Below are experts of layer 2 (counted from 0) of a mixture-of-experts language model. Rows are named router (the router's row for the expert), gate (a neuron's input weights, with its number), up (a neuron's input weights, with its number) and show model dimensions 0-255. Each number is 128 + 24 x the weight over its row's rms, rounded and kept within 0 to 255.
Before each expert's rows: a language model's description of what the expert responds to; "mostly gets" lists some tokens that are sent to it at least half of the time. This comes from a sample of Wikipedia text that the model never trained on.

# expert 18
It responds to: Table-cell pipes, sentence-ending periods, semicolons and line breaks, and the period in abbreviations like vs. and U.S.
mostly gets: " |", ".", ";", ".\n", ").", "\"."
router [150  98 161 152 108 108 106  99 146 158 103 164 103 154 100 155 155 149 104 162 144 110 109 164 160 150 102 114 161 145 144 152 113  99 160 116 103 141 144 104 126 157 105 105  99 102 152 150  99  91 160 107 145 160 114 157 112 103 153 153  95  96 102 152 166 116 103 155 107 152 143 103 115 156 123 106 106 113 122 153 154 163 105 113 154 138 158 130 159 164 144 152 141 107  99 163  99 101 139 108 139 148 120 146 103 131 105 148 110 108 156 111 161 161 110 108 154 106 105  97 109 147 159 108  97 102 142 160 137 154 107 107 162 159 148 147  98 104 150 119 101 102 113 107 105 104 143 112 159 140  95 107 152  98 149 114 104  94 108 160 146 133 155 116  98 108 147 132 131 105 142 155 159 159 102  95 146 148 143 102 159 158 152 137 158 100 156  98 112 102 161 132 113 158 153 148 111 116 158 162  99 102 104 153 110 112 157 155 146 138 107 113 147 154 157 101 106  98 139 125 101 104 136 105 155  96 106  83 148 152 111  94 146 105 111 141 150  98 107 113 102 106 111  94 146 114 158  96 159 154 101 160 142 112 146 102]
gate0 [134 126 110 122 141 135 100  93 128 107 158 131 146 153 112 153 119 125 116 102 137 100 113 130 136 158 176 161 126 156 142 127  84 115  91 106 101 103 146 140 168 124 113 142 143 183 128  68 115 147 129 103 145 138 149 107  62 111 114 141 124 147  91 138 147 157 129 114 126 171 160 110 151 130 126 126 126 120 113 128 134 129 108 168 131 124 125 120  80 135 182 136 109  83 153 124 111 170 137  80 119 138 168 128 167 109  93 138  87 146 101 127 125 104 158 185 145 149  88 119 128 172 181 129 101 148 149 128 132  88 101  86 140 142 118 124 156 130  73 112 124 120 116 141 132  83 145 153 102 161  97 124 136 145 133 105  79 151 105 160 150 123 144 114 141 106 145 128 113 139 127 112 121 137  93 105 132 168 114 116  73 117 100 174 151 110 143 167 128 131 143 134 142 126 156 132 141 120 164 126  87 127 158 150 117  97 137  89 114 124 171 149 114 133 128  64 119  94 153 123 158 123 101 140 116 111 162 104 117 141 129  90 114 137 139 112 107 109 159 136 136 121 127 147 137 122  84 116 150 142  97  81  91 122 147 119]
up0 [115 136 153 133 149 156 130 162 164 115  96 132 100 141 163 135 118 102 157 142 122 148 135 167 133 135 136 136  73 138 136  56 125 116  83 118 158 152 139 116 151 132  88 141 129 135 122 136 130 108 129 107 116 100 112 178 123 158 127 175 167 127 111 110 109 152 123 112  94 171 150 109 131 165 133 117 123 124 132 124 142 106  90  91 118 144 131 108 133 122 146 137 130  88 130 126 137 170 103 167 188 154 127 168 127  79  99 177 161 162 120 160 136  90 110 121 140 131 135 137 153 109 127 116 123 140 148 123 105 131 177 136 170 119 165 158  95 162 141 122 186  85 135 161 143 130 113 108 128 167 146 120 147 147 118 121  78 113 130 114 144 140  99 182  90 115 128 123  72 134 137  83 140 132 152 128 125 126 127 111 103 149  98 147 132 131  94 150 166 125 170 114 155 118 181 136  96 165 134 106 128 113 156 145 139 123 120 173 121 167 105 147 125 123 147 108 108 129 114 112 109 110 119 164 118 128 110 106 116 118  90 154 143 108 145  87  95 119 114 131  74 150 127 109 148 114 138 172 151 159 117 111 130 138 143  99]

# expert 20
It responds to: Commas closing a phrase or clause before and, but, which, he, plus some word-internal n or y pieces and pipes.
mostly gets: ",", " w", "N", ".,", "-N", "n"
router [147 104 158 156 113 104 107 100 147 159  99 154 108 155  98 152 145 160 100 158 148 101 105 169 157 150  99 142 152 153 144 155 107  98 153 117 105 158 145  99 141 160 101 109 100 106 155 159 101  96 159  99 147 155 114 153 106 103 153 155 103 103 108 156 151 108 107 158 104 146 135 106 111 156 133 102 129 106 126 153 155 153  99 110 150 142 156 139 160 159 153 153 148 106 101 156 101 103 115 110 145 145 107 141  94 130 113 152 113 105 157 116 146 162  98 105 155 113 101  94 107 147 132 100 106  93 136 156 119 150 111 103 164 159 151 148  99 112 155 105 103 104 115 101 100 102 144 101 154 147  99 109 144  94 152 133 102 102 103 163 144 143 153 105 100 110 152 147 121 114 157 158 158 155 100  99 143 154 148 102 152 154 155 126 156 102 156  98  99 100 148 121  85 155 148 155 105 110 157 157 106 103 101 159 102 107 152 148 155 122 100 113 138 154 153 107 103  99 158 120 101 103 136 103 154  95 105 104 154 143 106  98 149 112 108 153 155 106 100 117 105 122 104  95 144 116 158 106 151 153 102 157 136 114 150 104]
gate6 [134 156 122 131 118 145 106 179 138  94 118  74 111 152  87  87  92 184 115 139 105 115  99 116 149 136 134 134 112 133 129 123  85 116 103 116 138 167 129 148 127 123 125 144 141 134 133 176 132 140 125 113 144 191 103 127 108 122 125  96  95 115 150 128 144 140 131 155 172 145 126 126 116  94 151 110 136  90  88 110 114 152 112  81 147 103 107 100 148 104 112 104 132 121 156 136 149 136 129 157 121  96 179 134 176 151 104 144 127  97 128 133 112 127 113 142 154 131 124 110 138 135 131 124 124 137 148  86 103 138 103 130 165 122 128 102 113 152 155 167 124  92 110 123 159 137 145 156 156 114 119 154  88  62 182 145 108 106 138 108 149 103 112 200 136 140 119  92 162 132 122 110 135 125 126 127 128 146 135 166 119 140 108 198 140 130 127 163 169  90  82  84 152 131 145 154 158 168 123 136 118 159 112 130 103 130 151 134 107 115 115 123  83 129 148 139  72 114 132 121  80 110  81 131 135 160 159  91 128 117 127 138 145 156 149 134 122 141  98 105 139 131 108 140 147  97 169 140 143 130 121 118 124 164 166 114]
up6 [134 131 120 143 137  70 127 148 123 167 109 117  97 152 136  76 150  99 157 166 122 120 171 126  90 125 133 125 127 106 130 127 158 139  99 110 153  59 127 112  91 162  74 130 182 143 163  90 121 124 148 154 105 118 139 123 177  92 100 135 130 137 152 149 122  92 136  84 140 131 125 145 129 154  92 183 153 122 107 165 164 132 162  69 108 105 152 128 125 141 122 145 122 123 121 122 106 162 148 150 142  91 137 161  68 113 155 122 148 147 150 131 151 126 127  88 124 155 127 107 134 123 148 139 148 141 103 105 126 113 131 143 125 137 146 124 118 117  91 124 125 121 148 109 158 147 105 129 139 131 107 133 125 122 111 139 113 127  98 105 118 144 110 103 145  69  96 135 139 167 131 121 108 151 165 147  69  98 166 114 137 109 113 119 145  96 126 134 132 168 131 150 132 171 114 102 111 111 147 123 120 135 140 134 103 145 150 136 116 134 139 118 151 144 150 115 151 110 110 150 109 189 111 141  93 157 123 127 111 131 129 112 143 124 148 152 176 105 146 167 144  99 121 135 184 103 135  99 138 190 169 157 162 167  98 113]

# expert 3
It responds to: Inner word fragments like le in emblem or gentle, plus common words such as that, is, time, people, song, general.
mostly gets: "or", "le", "°", "ia", " time", " being"
router [156 104 159 156 110 107 108 101 150 156 102 160 106 160 102 151 152 160 101 159 150  98 112 163 155 146  98 138 156 154 151 155 104  98 148 120  98 158 141  98 147 161 103 102  97 100 159 156  99 100 155 103 145 162 108 146 109 100 149 155  99  99 105 155 165 117 105 148 105 146 136 108 106 160 111 108 124 104 118 147 150 156 100 112 148 149 149 135 156 160 145 160 146 105 103 154  99 100 107 105 142 155 108 143  98 147 113 151 112 105 156 109 148 161 101 106 156 104 101  93 107 147 136 100  97  94 140 161 115 152 110  97 155 151 148 145  98 106 148 111 103 116 109 104 102 106 137 111 155 142 101 101 145 100 153 125 108 106 110 152 151 129 153 107  99 108 155 141 118 116 137 153 153 170 100 100 146 159 151 105 159 155 154 144 153 100 154  96  99  98 150 130 114 148 150 150 102 109 151 156 105 102 100 162 107 102 156 146 152 133 104 106 151 155 149 101 105 101 153 138 105 107 137 103 154  96 105  99 152 152 103 102 151 115 103 149 148 103 104 120 109 105 107  96 146 119 158 109 150 156  97 158 157 114 149 102]
gate2 [148 169 136  97 108 105 158 122 103 170 144 111 122 116 127 140  52 111  84 141 152 144 120 160 127 157 151 163 107 148 119 114 179 139 149 132 163 158  93 149 135 158 132 132 157 144 146 149 165 111 148 128 149 148 130 138 117 131 130 141 112 110 105 149 105 121 137 117  95 144 132  94 176 200  90 149 121 128  96  88 124  98 136 147 132  95 114 143 118 168 117  92 132 147 155 126 118 166  81 119 153 137 118 124 112 171 133  96 130 103  91 127 100 136 146 121 154 134 131 155  88 130 119 127 136 155 140 159 182 129 100 152 146 131 141  82 107 138 109 110 128 161 139 129 110 120 134 153 159 110 131  94 165 134 105 126 117 115 147 133 185 111 132 152 123 132 175 136 101  85 145 110 145  87 152 108 145 115 145 113 123 171 122 125 143 133 130 116 152 139 139 136 127  82 145 106 148 169  82 160  97 167 140 133 119 142 145 129 146  92 163 135 116 101 120 169 105 131 113 118 109  93  98 102 140 144  89  87  81 130 146 115 127 161  97 118 100 111 142 129 163 143 142 148 129 144  96 137 145 154  83 127 113 122 162  86]
up2 [112 121 129 165  67 146 130 121 119 115 107 169  58 141 118 172 167 140 106 108 119 122 102 119  75  92 134 124 115 116 163 128  94 124 148 128 122 155 153 129 134 154 142 107 126 125 144 137 153 149 172  96  94 139 144 144 107 135 137 140 149 145 140 142 125 115 153 128 130 146 156 107 111 155 125 132 121 141 179 153 122 131 134 143  71 128 122  76 162  91 144  46  73 143 135 176 123 158 131 170 140 150 131 118 113 137 125 106 160 143 187 114  95 150 118 126 104 131 127 117  87 147 148 122 140 113 139 110  99 126 131 121  96 105  83 132 104 116 103 139 149  98 121 152 173 136 102 124 101 107 134 110 144 155 127 163 106 142 151  94 102 105 122 102 156 164 128 103  87 125 146 106 130 147 152 112 111 134 107 102 149 116 122 105 139  96  98 140 127 135 117 166 152 177 116 126 106 168  93 132 119 144 120 152 144 105 123 114 165 151 115  89 147  83 128  99 129 102 150 120 115 136 119 114 159 174 159 164 132  91 129 122 109 139 142 168 126 139 125 135  79 133  91 112 116 124 148 121 145 151 121  99 145 157 170 152]

# expert 11
It responds to: Year-starting digits 19 and 20, and name words like New, North, South, United, May, April, Home in sports tables.
mostly gets: " New", " Y", " —;", " April", " South", " May"
router [158 103 166 151 111 108 101  98 155 153 100 156 114 152 100 153 144 156 103 158 150 101 112 175 159 139  97 151 158 148 155 149 105  99 131 112 105 154 143  98 148 160 103 100 100  98 160 158 113 100 148 100 149 160 105 150 109 101 152 155  97 100 102 155 165 116 103 152 122 143 135 107 112 158 144 102 115 105 121 149 149 153  97 112 145 149 152 150 154 150 150 151 164 103  98 156  97 102 124 103 145 146 105 153 102 141 114 152 112 103 161 101 145 159  96 100 151 100 102  97 109 148 134 102  96  98 140 163 105 155 111 101 157 154 150 150 101 103 145 117 106 107 110 107 106 102 142 108 153 144 100 107 151 101 154 142 101 109 103 156 145 136 154 108 104 103 151 140 124 105 129 153 154 155  98 101 141 148 148 102 154 150 146 122 157  95 155 100  99  98 155 131 102 152 153 151 105 105 151 157 105 104 101 158 106 109 149 156 154 151 102 112 147 159 152 102 107 103 148 121 107 109 136 106 155  92 111 107 153 145 105  98 151 118 104 148 156 109 107 118 104 105 108 101 154 118 157 108 154 156  99 155 156 114 149  99]
gate0 [ 99 118 140 142 132 130 109 124 106 131 154  73 104 144 118 143 138  84  98 140 116 180 118 123 125 191 125 156 108 118 162 129 156 120 143  81 152 102  75 160 135 139  85 148 107 146 114 146 150 127  99 171 156 139 153 141 113 123  84 111 132 106 107 129 158 119 130 135 155 146 118 122 143  75 195  70 172 155 124 108 144 159  98 135 114 123 139 112 132 125 140 146 115 153 150 113 136 125 167 121 128 136 117 147 129 117 133 138  85 136 108 103 149 131 101 128 149 119 117 149  87 133 108 121 116 163 156 101 156 126  87 104 164 133 133 191 154  95 128 138 135 166  80 127 171 144 128 104 130 128 128 142 147  89 129 137 111  84 137 150 151 112 114 119  79 115 129 127 181 179 147 173 132 100 138 143  93 101  85 110 121 169 125 139 143 103 167 112 132 136  82 120 164 101 170 112 136 105 112 107 145  94 137 131 113 143  89  97 114 146 122 144 134 141 149 102 138 114 131 122 138 132 103 131 102 150 106 147 132 125 136 126 110 114 126 153 114 146 124 115 124 157 156 168  87 102 170 139 151 158  97 148  99 153 129 126]
up0 [134 107 120 108 125 165 135 130 141 104 153 145  89 146 127 160 121 120  97 100 131 118 133  93 177 147 131 136 114 136 143 111 116  98 115  92 139 107 120 155 151 110 144 151 146  89 136 133 110 120 145 111  90  98 115 169 151 112 122  98 143 114 119 134  96 100 144 129 126 122 168 116 162 142 133 118 127 101 174 160 136 115 124  99 176 104 130  94 118 149  65 126 124 141  70 104 147 105 114 128 128 131 126 122 117 183 139 142 133 107 149 123 133 129 133 125 112 141 173 122 109 129 166  96 167 123  95  99 158 166 126 161 128 133 108 139 110 135 140 143 131 113  87 118 143 104 131 109 108 147  85 116 122 147 110 136 100 133 140 128 138  95  94 131 134  81 142 186 128 126 103 136 160  70 127 124 101  91 127 156 139  99 138 107  97 115  98 133 110 148 119 115  82 135 114 106 129 139 105 115 130 127 127  75 104 136 100 131 115 125 180  91  62 109 110 113  80 113 180 116 134 115  91 119 147 144 123  94 112 159  72 195 124 118 142 114  91 129  67 134 144 181 109 106  99 137 140 127 108 122 133 130 126 139  95  94]

# expert 6
It responds to: Spaces, hyphens, dashes, colons and opening parentheses in tables, lists and ranges, usually before digits, e.g. 1-27 April, 1–6, multi-valued.
mostly gets: " ", "-", " (", "–", " -", ":"
router [135 123 152 134 121  93 111 110 144 155 125 177 126 161  58 156 108 140 115 139 146 126 124 121 151 144 122 147 137 129 130 125 131 110 114 119  86 119 136 120 114 147 117 104 112 112 133 141 104  81 124 113 142 164 128 129 115 106 136 144  87  93  59 161 154  58 110 176 122 128 131 109 119 137 140  99 158 132 120 143 143 136 131 140 156 124 122 119 150 143 124 135 158 110 115 160  96 115 141 111 189 134  94 154 114 107  71 138  80 136 143  87 149 181 100 123 156 128 114 115 126 135 170 118  70  98 112 168  91 151 106 108 104 140 141 125  90 127 112 124 107  98  82 134 120 111 110 113 142 150 114 121 128 110 141 123  88  78 156 167 128 133 153 108  98 109 117 141  91 116 138 141 163 146 102 118 134 162 126 124 144 168 147 179 165 127 150 108  79 119 135 125 102 113 125 127 146 124 192 153 127 117 122 145 114 111 145 163 137 127 116 112 130 161 115 109  97 128 146 124  87 109 110 124 136  97  87  86 124 173 131  92 137 127 135 122 149 132 128  88 117 126 104 105 166 125 149  74 143 138  97 157 168 127 125 128]
gate1 [143 131 165 149 146 113 122 110 140 104 118 141 110 133 147 143 166 119  96 159 169 115 148 150 121 137 163 150 146  98 116 109 120 138 111 114 116 133 139 145 110 162 132 134 121 129 131 118  95  83 135 149 131  74 177  95 145  98 125 156 128 125 117  80 133 123 142 178 163 120 166 154  92 148 138 143 159 110 128 139 150 144 149 104 130 160 153 108 161 158 142 131 156 138 127 131 113 125 124  92 186 184 111 125 176 143 112 115 118 114 126 129 150 146 110 107 140 126 130 131 124 127 157  92 157 109 138 110 126  91  77 171 109 117 118 123  94  86 130 140 109 115 144 155  92 140 125 136  77 101 141 120 175 121 161 150 140 144  97 150 164 133 160 128 103 163 118  95 123 103 145 104 134 148  92 154 143 126 157 176 108 155 140  92 120 125 121 125 112  97 113 117 125 108  87 129 152 163 107  95  92 112 141  60 106 105 140 117 155 103 122 120 177 142 108 132 130 151  92 109 141 104 156 155 137 125 131 107  74 133 124 118 150  90 125 129 111  96 141 106 159 120 140 109 133 135 132 116 145 180 134  77 183 185 136 122]
up1 [100 118 148  91 109 153 129 133  99  73 143 118 106 143 117 134 164 125 122 126 139 103 145 172 176 145 119 113 110 141 164 104 152  98 124 108 113 167 148 196 118 131 170 151 149 145 123 133 149 137 124  86 140 147 109 112  98 133 141 100 125 132 112 140 107  99 139 152 146 130 134 122 146  97 108  88 128 140 123 103 107 118 114 135 156 125 151 129 102 155 107 163 159 111 100 109 196 143 118 159 130 137 129 151 118 141 118  91 136 134 110 102 187 130 137 127 129 115 109 125 139 118 105 133 118 129 111 152 115 180  71 122 125 135 152 107 206 107 113 128 179 134 144 145 152 167 115 165  98 116  99 137 103 100  93 138 107 104 131 132 142 115 111  97 115 185  88 125 104 153 126 111 140 144 147 118 140 153 123  95 143 131 142 130 141 136  97 162  90  97 119 111 169  95 128 136 139 140 131 143 128 129 128  81 106  88 160 122 147 114 122 128 161 127 113 150 142 118 166 117 105 135 108 141 153 127  67 144 203 132 105  96 147 141  84 110 135 125 170 122 122 128 114 117 148 132 156 158 147 129 147 103  94 167 132  80]

# expert 4
It responds to: Number pieces in dates, tables and statistics, such as 18-98 and 31.25, and adjectives or nouns like high, city, Japanese, single.
mostly gets: "9", "7", "8", " city", " public", " station"
router [154 101 157 155 111 107  98  99 145 155 103 161 115 160  93 151 147 155 103 160 151 102 105 167 155 147  98 136 156 149 149 159 111 100 147 121 107 149 146 100 137 161 103 105 100  99 162 154 112  90 154 104 154 165 100 147 102  99 155 154  97 101  98 157 154 106 100 141 113 142 135 105 105 153 129 106 111 107 125 147 154 150 100 112 152 143 148 138 158 160 153 156 152 103  97 150 100 101 126 108 143 150 114 142  97 143 113 152 113  98 159 133 149 151  96 106 157  99  98  96 106 145 148 103  94  97 140 160 114 150 109  93 159 156 153 148  99 101 151 108 103 115 106 106  94 105 141 107 157 146 102 103 144 100 153 129 109 109  98 154 144 131 151 117 101 100 155 133 149 115 119 136 155 161 101 100 146 149 151 100 157 156 149 121 155 102 153  97 104 100 164 109 116 153 154 151 109 105 151 159 106 106 103 158 110 107 152 152 154 146 101 114 137 156 142 102 104 101 155 129 111  96 142 100 152  95 116 112 152 151 108  94 152 126 110 144 150 101 101 113 106 111 100  95 148 112 161 108 149 152  94 158 156 104 148 106]
gate4 [137 121 151 129  98 140 118 136 118 155 102 115 115 142 152 138 116 154 105 188  94 135 142 129 109 148 123 115 133 126 150 140 124 100 104 117 120  96 118 156 111 101 164 127  92 120  98 135 141  77 111 152 109 163 157 115 104 163 163 109 117 141 106 125 137 155 124  88 123 140 127 120  74 130 106 146  71 158 134 131 131 136 114 110 146  88 134 145 108 143 144 135 107 104 106 124 107  96 143 127 148  92  81 141 143 130  81 122 114 146 103 194 142 106  91  91  61 146 154 146 163 174 148  81 122 113 144 158 138 124 109 161  66 158 143 141 113 140 106 200 162 153  95  95 126 138 163 134 152 126 137 113 132 160 134  85 117 175  71  88 159 132 129 152 127 155 140 133 121 125 161 140 131  97 126 125 103 143 119 124 155 114 145 108 146 141 137  96 111 156 123 167 118  88 100 131 141 120  81 114 112 122 119 164 133 142 117  66 123 116 192 151 146 148 134 163 112 114 111 119  98 137 100 102  95 112 126 117 128 120 112 120  94 118 113 120 113 119 137 125 148 144 141 151 167 136 123 123 134 138 129 154 146 117 107 120]
up4 [145  93 134 104 132 107 147 120 170 119 151  98 135 144 112 133 157 115 103 144 104 118 159 117 134 136 143 149 150 142  89 124 132 128 128 110 119 135 102 146 126  84 146  98 120 128 131 150 154 125 164 151 107 151 136 120 150 129 143  93 138 160 122 114 138  90 154 155 125 111 138 103 140 127 125 158 134 131 132 137 121 146  93 153 144  99  98  90  88 137 109 124 166 144  78  90 149 129 107 162 115 114 159 163 155 114 138 148 135  79 123 147 150 109 100 189 122 160 130 158  68 134  94  61 111 159 157 115  77 144 147 143 119 142 129 102  91 111 103 102 121 156 133 111 131 123 127  99 140  95 136 132 115 146  99 148 136 153  79 153  97 123 115 113 101 131 102 109 174 157  99  97 160 146 159 155 148 159 143 146 118 112 156 115 137  79 121 107 153 106 104  86 144  93 117 151 129  95 119 169 121 146 157 151  85 123 121 100 172 145 108 110 162 132 117 136 140 143 144 126  86 118  98 171 139 116 137 137 155  72 100 156 130 128 111 116 126 103  99 115 101 190 140 118 114 170 142  99 122 125 149 160 140  88 141 155]

# expert 2
It responds to: Articles and determiners like a, the, an, plus possessive 's and capital initials of names after of or in, e.g. the G-aza.
mostly gets: " a", "'s", " an", " T", " S", " A"
router [159 103 161 156 108 107 106 100 151 159 103 160 107 159  99 150 153 158 103 155 147 101 101 153 155 145  99 127 158 151 149 151 109 100 141 117 106 149 144 101 148 163 106 105 103  99 156 149  83  97 162 101 153 155 106 149 106 100 155 157  99  99 107 158 165 102 105 154 127 143 124 107 112 155 143 102 121 106 121 154 150 158 102 101 147 144 150 134 153 158 147 155 153 117  99 156 102 100 122  98 145 147 109 144  97 140 109 149 117 107 160 122 164 164 101 104 156 102 107  94 102 148 158 102 104 100 137 154 109 157 105 109 165 162 156 158 105 105 152 111 108 106 111 106 104 104 140 107 153 141  97 107 148 100 151 112 108  93 113 150 148 129 154 107 105 103 152 139 149 118 130 141 158 159 103 103 152 154 152  98 155 147 147 143 162 103 152  99 102  97 146 119 117 152 150 152 114 108 147 163 103 104 102 156 110 106 155 162 152 152 106 106 141 156 152  98 108  97 149 138 107 111 146 105 154  95 109  98 154 143 104 100 150 101  97 144 150 105 104 124 105 115 101 100 153 124 155 106 151 150 101 154 144 110 153  99]
gate0 [117 142 128 128 118 127 139 177 137 120 118 151 133 140 150  81 173 140 165 131  74 104 131  85 108 120  95 144  97 141 156 163 139  84 136 155 144  97 160  97 137 156  84 141 143 152 136 124 102 107 108 146 173 130 105 121 160  99 133 115  96 172 130 134 140 114 147 154 121 127  95 101 152 141 154  84 148 172 140 173 105 133 139 111 119  82 115 125 135 143 106 126 162 157 122 131 133 149 151 173 121 167 126 135 140 141 131 153 113 145 122 145 129 130 113 146 108 117 119 126 153 133 116 107 119  86 129 119 100 141  96 120 102 146 159 136 134  94  89 157 129 109 167 119 108  99 124 119 122 169 179 141 143 142 115 154 138 156  84 150 106 147 165 127 122 132 151 120 112 108 137 127 115 141 162 127 139 163 112 111 107  91 146 118 114  78 133 186 150 103 120 149 116 126 140 141 100 166  97 163 132 101 126 116 145 164 130 174 145  95 110  81 164 127 135 152 139 115 138 139 126  91  94 133 145  59 116 178 174 154 157 111 160 112 138  71 103 135 147 112 128 106 129 111 130 123 106 152 111 155 106 121 112 165  98 159]
up0 [145 108 136 101 154 113 139 151 133 150 101 136 111  86  88 106 136 142 113 145 133 182 109 127 147  92 200  93 113 164  93 109 132 105 157 156 108 139 184 134 148 136 141 126 120 102 126 101 116 117 119  87 109 165 145 117 142 118 132 117 136 145  97 139 106 104 104 110 163 142 129 148  93  94 157 103 159 105 143 142 103 116 127 122 137  99 128 123 167 134 140 116 169 140 138 102 124 117 149 133 122 116 156  94 102 147 144  97  93 115 119  96 134 163 131 111 131 161 124 135 113 173 137 172 102 102 145 137 127 147  82 103 150 126 109 153 147 142 109 135 138 115 115 104 153 117 130 113 158 118 128  62 162 110 116 130 128 100 129 181 151 114 147 157 109 158 107 175 126  81 135 166 150 115 143 114 176 139 122 113 187 112 141 107 124 141 112 122 155 155 136 127 136 146 111 169 127 162 140 151 108 198 152 139 125  81 101 140 126 147 162 132 143 158  89  98 133 118 123 186 152 111 103 136 166 121 148 112 171 127 101 139 158  93 110 113 158 112 136 164  94  85 110 129 112 132  90 115 124 146 127 131 116 105 117 119]

# expert 5
It responds to: Mostly " the" after prepositions, plus auxiliaries had, has, was and suffixes -ational, -ed, -ing, and list commas.
mostly gets: " the", " had", " has", " have", "K", "ity"
router [157 107 163 157 109 110 104  98 146 155 104 161 108 158  96 150 148 152 101 156 147 101 104 165 160 144  99 147 159 151 152 151 105 101 143 116 103 154 131 100 147 165 104 101  99  99 157 155 102  97 153 100 145 159 110 151 104 100 154 151 101 108 101 157 147 107 102 151 119 144 134 101 107 156 145 105 132 107 121 151 153 153 100 102 158 141 155 140 158 161 153 154 153 104  99 158 104 101 126 106 144 147 113 136  98 131 109 147 120 105 165 121 145 159 103 106 151 102 103  95 107 149 131 102 104  98 139 161 120 154 110 108 160 154 151 147 101 106 154 110 103 103 106 110 108 104 147 107 155 144  97 104 144  98 152 146 104 103  91 153 144 142 152 106 108 104 155 131 136 107 143 154 154 152 102 103 140 155 152 104 151 153 154 128 157 103 153  93 100 101 158 123  93 156 151 154 106 105 152 159 100  99 108 159 105 111 153 158 153 142 105 110 148 155 147 106 107  98 141 148 100 107 140 105 152  91 113  94 156 143 106  98 147 113 100 147 153 109 103 107  99 106 106  98 151 119 159 108 151 155 100 156 145 112 155 101]
gate0 [142 157 107 149  84  98 123 127 142 143 134 173 156  74 124  91 178  87 146 129 145 130 164 139 143 152 139 126  99 118 101 142 136 136 122 150 125 130 103 129  83 121 120 106  82 119 118 133 150 138 120 132 149  92 148 117  94  95 112 135 143 162 134 146  94 125 124 146 164  94 141 103 141  88 152 171 132 166 107 146 129 119 173 118 104 139 156 134 139  91  83 117 156 124 132 114 133 175 196 119 101 105 129 133 140 120 136 117 156 122 130  98 144 135 118 131 106 131 113 110 106 147 155 118 162 119 138 115 103  90 123 135 151 137 111 142 150 151 128  99 139  88 121 118 114 116 123 134 128 129 114 162  96 132 122 121 137 138 116 135 133 106 168 136 168 135 105 125 123  96 135 149 133 167 147  89 156 128 134 175 149 112 102  86 129 152 119 117 109 111 167 105 118 126  87 156 121 144 180  86 152 143  90 150  98 137 125  89 116  85 114 125 116 159 160  89  65 126 140 162 127 111 111  85 147 108 121 192 145 102 117 113 126 156 118 153 112  60  82 169 157 120 135 116  92  89 148  95 142 119 122 114 138 131 111 128]
up0 [130 148 124 100  96  79 144 127 121 133 105 126  94 118 151 174 109 162 117 131  98 109 136 126 141 163  71 116 134 108 136  91 149 132 142 144 103 126 101 130 149  92 126  98 166 155 140 145 122 148 167 182  86 139 113  72 143 156 151 157 122 127 100 145 146  91  96 136 110 101  98 136 121 124 125 111 128 114 134 139 151 147 138 129 118  75 138 144 138 118 180 166 116 104 111 154 155 127 172  99 118  87 114 130 103 166 150 108 134  84 127 138 144 113 131 147 104 146 125 134 120 111 150 141 199 139 115 132 123 132 114 115 109 158 146 140  86 100 164 143 132 218 102 139 153 139 126  91 118 152 151 146 158  99 114  94 126 108 144 160 135 143 143  69 104 156 126 159 100 116 177 112 121 141 130  97 158 138 114 119 121 175 128 135 139 108 143 147 112 181  94  90 110 126 133 149 101 104 124 123 132 126 129 156 103 115 128 105 106 139 132 134 134 136 135 145 140 141 103 113 144 167 105 158 133 108 110  83 123 138 128 172 135 164 132 104 136 123 158 124 161 141 116 158 101 141 138 169 148 142 128 110 101 157 178 132]

# expert 12
It responds to: Second syllables following a capital initial in names and foreign words, such as C-ir, T-ir-aspol, Cass-ad-ine, and name starts like Al, Mar.
mostly gets: "av", " Al", " Mar", "ir", " Ar", " Car"
router [161 119 148 156 100 109 105  98 144 154  91 154 105 155 105 153 156 150 103 157 158  96 108 156 156 142 106 127 153 157 153 161 112 100 125 112 108 150 128 107 136 158 102  97 102 102 163 146 144  99 157  97 150 149 119 158 108 105 150 159 103 109 114 158 138 102 110 136 146 146 139  91 105 147 123 105 120 110 104 145 157 155 103 104 142 158 159 144 162 160 157 152 162 107  98 152 110 104 125 103 155 150 108 145  98 137 114 154 118 101 150 146 150 158  98 109 158 112 102  93 101 140 113 100 101  97 137 157 115 157 107 117 165 157 151 151 108 100 157 114 101 126 107 113 103 114 136 103 158 161  99  96 154 102 150 123 109  92 117 151 155 140 155 100 104 104 155 152 103  99 130 148 151 146  99 100 133 143 162  97 160 147 155 141 158 104 150  98 106  98 130 129 167 143 154 153 109 102 152 158 101 101 105 155 104  95 157 159 157 145  97 107 153 155 147 102 110  96 156 112  98 111 146 101 150 100 110 126 154 149 106  97 152 108 109 143 154 106 110 133 102 107 108  94 149 109 150 118 155 158 101 158 149 110 158 102]
gate2 [132 181 135 106 107  99 101 168 129 148 119 157 152 145 125 146 108 128 116 103 149 123 106 145 132 134  79 114 151 116 108 120 104 146 162 163 143 143 158 128 141 125 114  97 180 181 149 104 108 117 146  83  91 141 141 100 144 114 166 109  85 137 131 123 143 138 117 133 114 117 145 144 134 113 134 164 100 156 186 150 146 118 117 108 157  82  96 116 100 156 134 117 178 128 100 169 148 120 115 111 178 175  89 133 148 162 174 137 133 108 157 155 148 152 163 156 130 155 133 118 143 137 120 124 152 152 130 173 156  82 114  92 134 124 136 164  93 142 135 161 123 120 103 156  89 105 145 102 110 109 130 125 127 102 118 160  79 119 124 138 119 100 109 125 194 145 110 110 147 156 103 122 132 136 112 149 124 133 119 125 157 108  72 136 143 160 150 168  97 153 127 157 125 116 141 133 139 159 140 160 109 154 121 109 140 112 173 100 123 127  99 132 154 135 114 105 126 194 146  90  92 171 114  95 148 149 105 123 141 149 149 138 124 135 136 123 141 116 139 147 181 144 158 115 106 143 152 131 143 107 113 145 153 152 117 114]
up2 [120 121 126 109  96 123 166 154 115 149 142 174 160 136  92 107 101 140 101 100 157 100  72 126 112 116 122 166 152 125 115 117 144 130 122  92 113  80 144 144 102 108 129 139 153 162 126 127 141 107 135 136 113 175  97 159  83 151 122 106 162 126 138 158 164 133 130 146 123 101 147 142 123 136  79 147  89 113 153 136 110 136 163 149 100  99 130 106 102 105 115 139 103 144 142 142 104 143 120 147 123 156 100 138 144 130 123 133 177  86 111 163 129 118 122 154 119 109  98  98 170 118 224 159 103 149  82 145 140 110 114 154 155 105 136 140 106 154 156 128  76 119 119 134 124 129  95 126 100 154  86 116 138 137 125 112 117 106 138 118 130 138 109 120  74 157 111 129 136 143 132 118  89 154  87 144 166 120 108 112 153 161 127 136 113 135 134  95  72 131  87 143 113 122 131 137 118 107 108 109 124 119 161 101 159 126 107 100  95  89 133 145 152 102 124 127 114 149 138  98 186 128 157 118 122 141 104 106 170 195 134 127  95 136 142 110 114 189  82 137 135 135 147 115 136 164 121 125 127 136 116 136 153 152 123 114]